From a checkpoint of a small mixture-of-experts model trained on Wikipedia.
Experts: 4 picks a token, a softmax router.
Training: a variant of Adam for the experts, 476M tokens, 10119 steps.
Below are experts of layer 2 (counted from 0) of a mixture-of-experts language model. Rows are named router (the router's row for the expert) and show model dimensions 0-159. Each number is 128 + 32 x the weight over its row's rms, rounded and kept within 0 to 255. Numbers have three digits each.
Before each expert's rows: "comes after" lists some tokens at least twice as common just before its tokens as in all text. This comes from a sample of Wikipedia text that the model never trained on. Tokens count by the router's weight.

# expert 9
comes after: " in", " of", ".", ".\n\n", " at", " on"
router:179089125115139174176093135147168059148080151108115171092128109173158150112114122103136148126133127119081122109190131166106195094130100088157126110132116136094139168114141133131149124135100083085175135131186151132145181098100085135112075151095158072073087096199156152127167173131124161143172164184188093133156163109100091168125116174111116076104057133128100128132159172134136105173213126138171141156110111115082156076169123150163119104049165080100143161080141093095146166122071123

# expert 41
comes after: " a", " the", " and", " of", " an", " with"
router:208082120089172168138063127134197121081132126091147152097118154125143143110125159087134127118127104109123112089197104162130154107133169130145175078131114136120143142135131123159140117132127083101163167144139100101138136139127111133112134198103168118040148064172167109135121124085138174114185134164152119106144175135112131127176127131158101056084094167153075162131139160178143084162165149178108181114145141144126119066116148112148139105137130096103119134088130122130167181126156086

# expert 19
comes after: " ", " (", " C", " Sc", " c", " P"
router:150124130121149142176123112097149122184132159106132190144146195163127124106164094083153161116163168170092150152136130117087199076086100092097077094094111131091149181134138097127185104183096080130152111152145120121173145132133105146093136179120167028144141065106143164121149082163123136122195151173125093135183149152084136102136094193089141098077123129157083105125139115165180109134147109128145159096148124102146126081133155133158112095078122100126135107141101118143204175106073096

# expert 0
comes after: " the", " a", " |\n", " The", "The", " A"
router:137063164116095150124075154071193136117127178123136169107164186139117093080100171118136206138170146104086123181122103195108165096131110141156124071104032098077135193119157150165131090161130099085151194143164112107131171163133112118151098128115118084115172085222120202092136156124116128125111135174133112087126146169123130152141089126097163074107091146136115111132119136107137094162192163139171182173140112118144150094107148117155109077070120110107139091097095122147140158133076125

# expert 37
comes after: " |", " in", ";", "\"", ")", "s"
router:170075135090116165172085170119170073116136146079151151085159130176151163102091121078123178133169121114082097133164090142084174068080143080143126103112076162103149181099141198155176149154101086100172156156171136102151170109118109129113085165071156087118126083153169126123173163101152169160175188173167088095129181138113111174160144160106141079100081122116081124125129139162144068179191137171175179132107132105072165082136133153110094122088180072074154130087152143117159186138085159

# expert 23
comes after: "-", ":", " of", "|", " and", "="
router:166128152095123153178101147102150101111104147078182152082184179186146126084120131118138095138122125124073115114132136152093202096096164083152146102143112149127160167182150135165120177173127105084174194185142137151167190120064106114077057147103161060076127115150158167118208137117092104115167167154138065112169145125100136142125120150158139084078119110157131131106135197201107052145147145157156166104100110129113186066138120123142098131137166108126140104106117153156178147144123114

# expert 45
comes after: " was", " were", " is", " been", " be", " are"
router:165106156079103202154085143130139093117140166062163166111168086129168123112100120117131126093119132119103082090196121139077124112113147081138125119092146117102124155096139126144078129163093128080170166109137134107171109103145087117121124177080191111094079062152154134084126125116102179148156123154150101103135224131143157163174171140125136109138060111114126197146100217161169102146140149142128156134140132128122129086149155128122139146104135121114156157154137126125103168146088119

# expert 11
comes after: "201", "200", "202", "199", "198", " in"
router:169115181073092151141080123143177077100116133060132159093135112165167168140104135098116098101137104056102079122189082115075164115130129126102137146106109152092125149133139155140113159167072114061139171161113140111184129101105094135119097164106211132081130088146130146112146125133086163104171153136121091070158162146112113144130125188127141143079093104161130134156120156148124093166182129159147143148102132122095088098152153107152130148096153114076155147158120127134159163112138133

# expert 28
comes after: ".", ",", ".\n\n", " that", ").", " but"
router:201116143068156162129069137135202102115138151102120139056154133158174162130082108111148113128161116110124083121175109123113158134132120101143157104174090159120168188116121145145110151132055098081142182139192149125122171082130054144113100164087156095082143119136137136163186135107146114157157157139107121099170160151118137185121129144131140072109099157184106180177110133147114116211183165126092174126147156135131128111137176108136120120125138074094130127086142128125154165110082139

# expert 5
comes after: " in", " of", ".\n\n", " at", " for", " on"
router:160078164090091149177099151112159068099084141066153152062115132171166123112096115077134172133153131097098081119166087149114178094081131097120124102118094134097175176130132207143154121135092088111165149142208126113135191112143098139130059168076172089098146066168136148124172155113110151128170199166159117105147144111123111151136132153128112107082102136127097140131130145178126109162157171149183165162123140093077160053153140147118089091082149083086156117068155101122153184119103147

# expert 32
comes after: " the", ",", " of", " New", " in", " a"
router:141053164080155146165074150110196126072144091096132167092157137201146093097122145069101146109146093122057131120122055116148187113109133122124148159132076167084143154188146142157154093102086074077169114190150113097172176132119101122154119172120146082100140084164105147123156116106095167126171191181177034100197136121054098110137132135131160057064140108166094114077158194186137090171146112125146166105089119145133105112110118149135109084091152061072154144137143161132181137095133100

# expert 40
comes after: " to", " would", " can", " did", " may", " could"
router:145147179110144201151138137111149141122170163125082149084125134166196144144108143128155133096105111142125099166159092197100195064128110111079148110130142161095157176098132142116136140168123131076155172150124161099155175105168149111145081155121157123101146132160132168153146126079084101150141153130123062080182216189115074181079097162081115127137049168153075140140122207145131115177138158139109149142105161086076166102178142100159085179129164108065203104120188102103127151112123110

# expert 34
comes after: " the", " The", " a", "The", " United", " his"
router:157121186122105124147040149111162130079155152148126161108130189131182103070119148133109156078114133107069135119124110147122146105096100111129124135083060161050140163138147139166111085108085068113154146187172103141119220126168090109170101191075127089125110122196106159148114192119121151117129174181170120097159181122093120160127124149115198060123114126119058137152108169173153117178187166112166189102127142142158130109090163113114120102079139091103136120072130139110143096133158141

# expert 33
comes after: " his", "'s", " her", " their", " R", " its"
router:162081191110143143169107136135197095091095128072091101120192146117143132087071089107124171135109129127123142134143153108153094075178095064148129124081083154133114118088115185149115085081066073085137171132121139094163092111140077135166070105116173090119193124177140174133182184109132164142119147121131114050148186128111116141164135174125108090130077096128123138127072179133184075145137181099161181145119094135114110131144181120142108139086137062102190046066165116146146133106154141

# expert 17
comes after: " the", " The", "The", "the", "'s", " its"
router:164080136122149118142103139124206130083155159146152144061156180125175136090063128112088198118122125078086122127116103127115123121094141101167157143105051125092162172102162147137115089146078076111154184127176079124124147112138116139138121150095117088122174125226140168120129197072123183149150136139135113086208177132150127137127120166083171067107115137180123117188107112153107085152157164132160186140160151128135073139085139177150127085116098061129124123073163144123128112142138100

# expert 39
comes after: ".", "-", ":", " of", " and", ";"
router:202089147088130143207086171108189114094093098050104184082155177131142123102105112070167152101134138116089082135197069110150157061087135065091159131126086135084132189126104147126170129131106095079151203119150096144182136155086098084120081131117132082089158076147192128119199182120133124170174143121142098086145202138123141176160111148098106079136062152122110136121118186189150046147148173135148110139126143119104156105163148141134106155110121113102154128100159154127150161129126152

# expert 4
comes after: " |", " of", " in", " |\n", " at", " to"
router:179077147107104174204083175106168096140118163068132140075154112181160131103103115062120130109166124116103106138176106180100175090082149107130118111125103141084167155111159194143174128105090093113162167164160157114175182104119107137137090175068165090119120085185134147112163158126105120147140198165181076086149179105089122188138082185105123111081103141128114114143131173124166103141157128120174140154103115110078169053143133180135094118087161087100136134086156128094133183131122136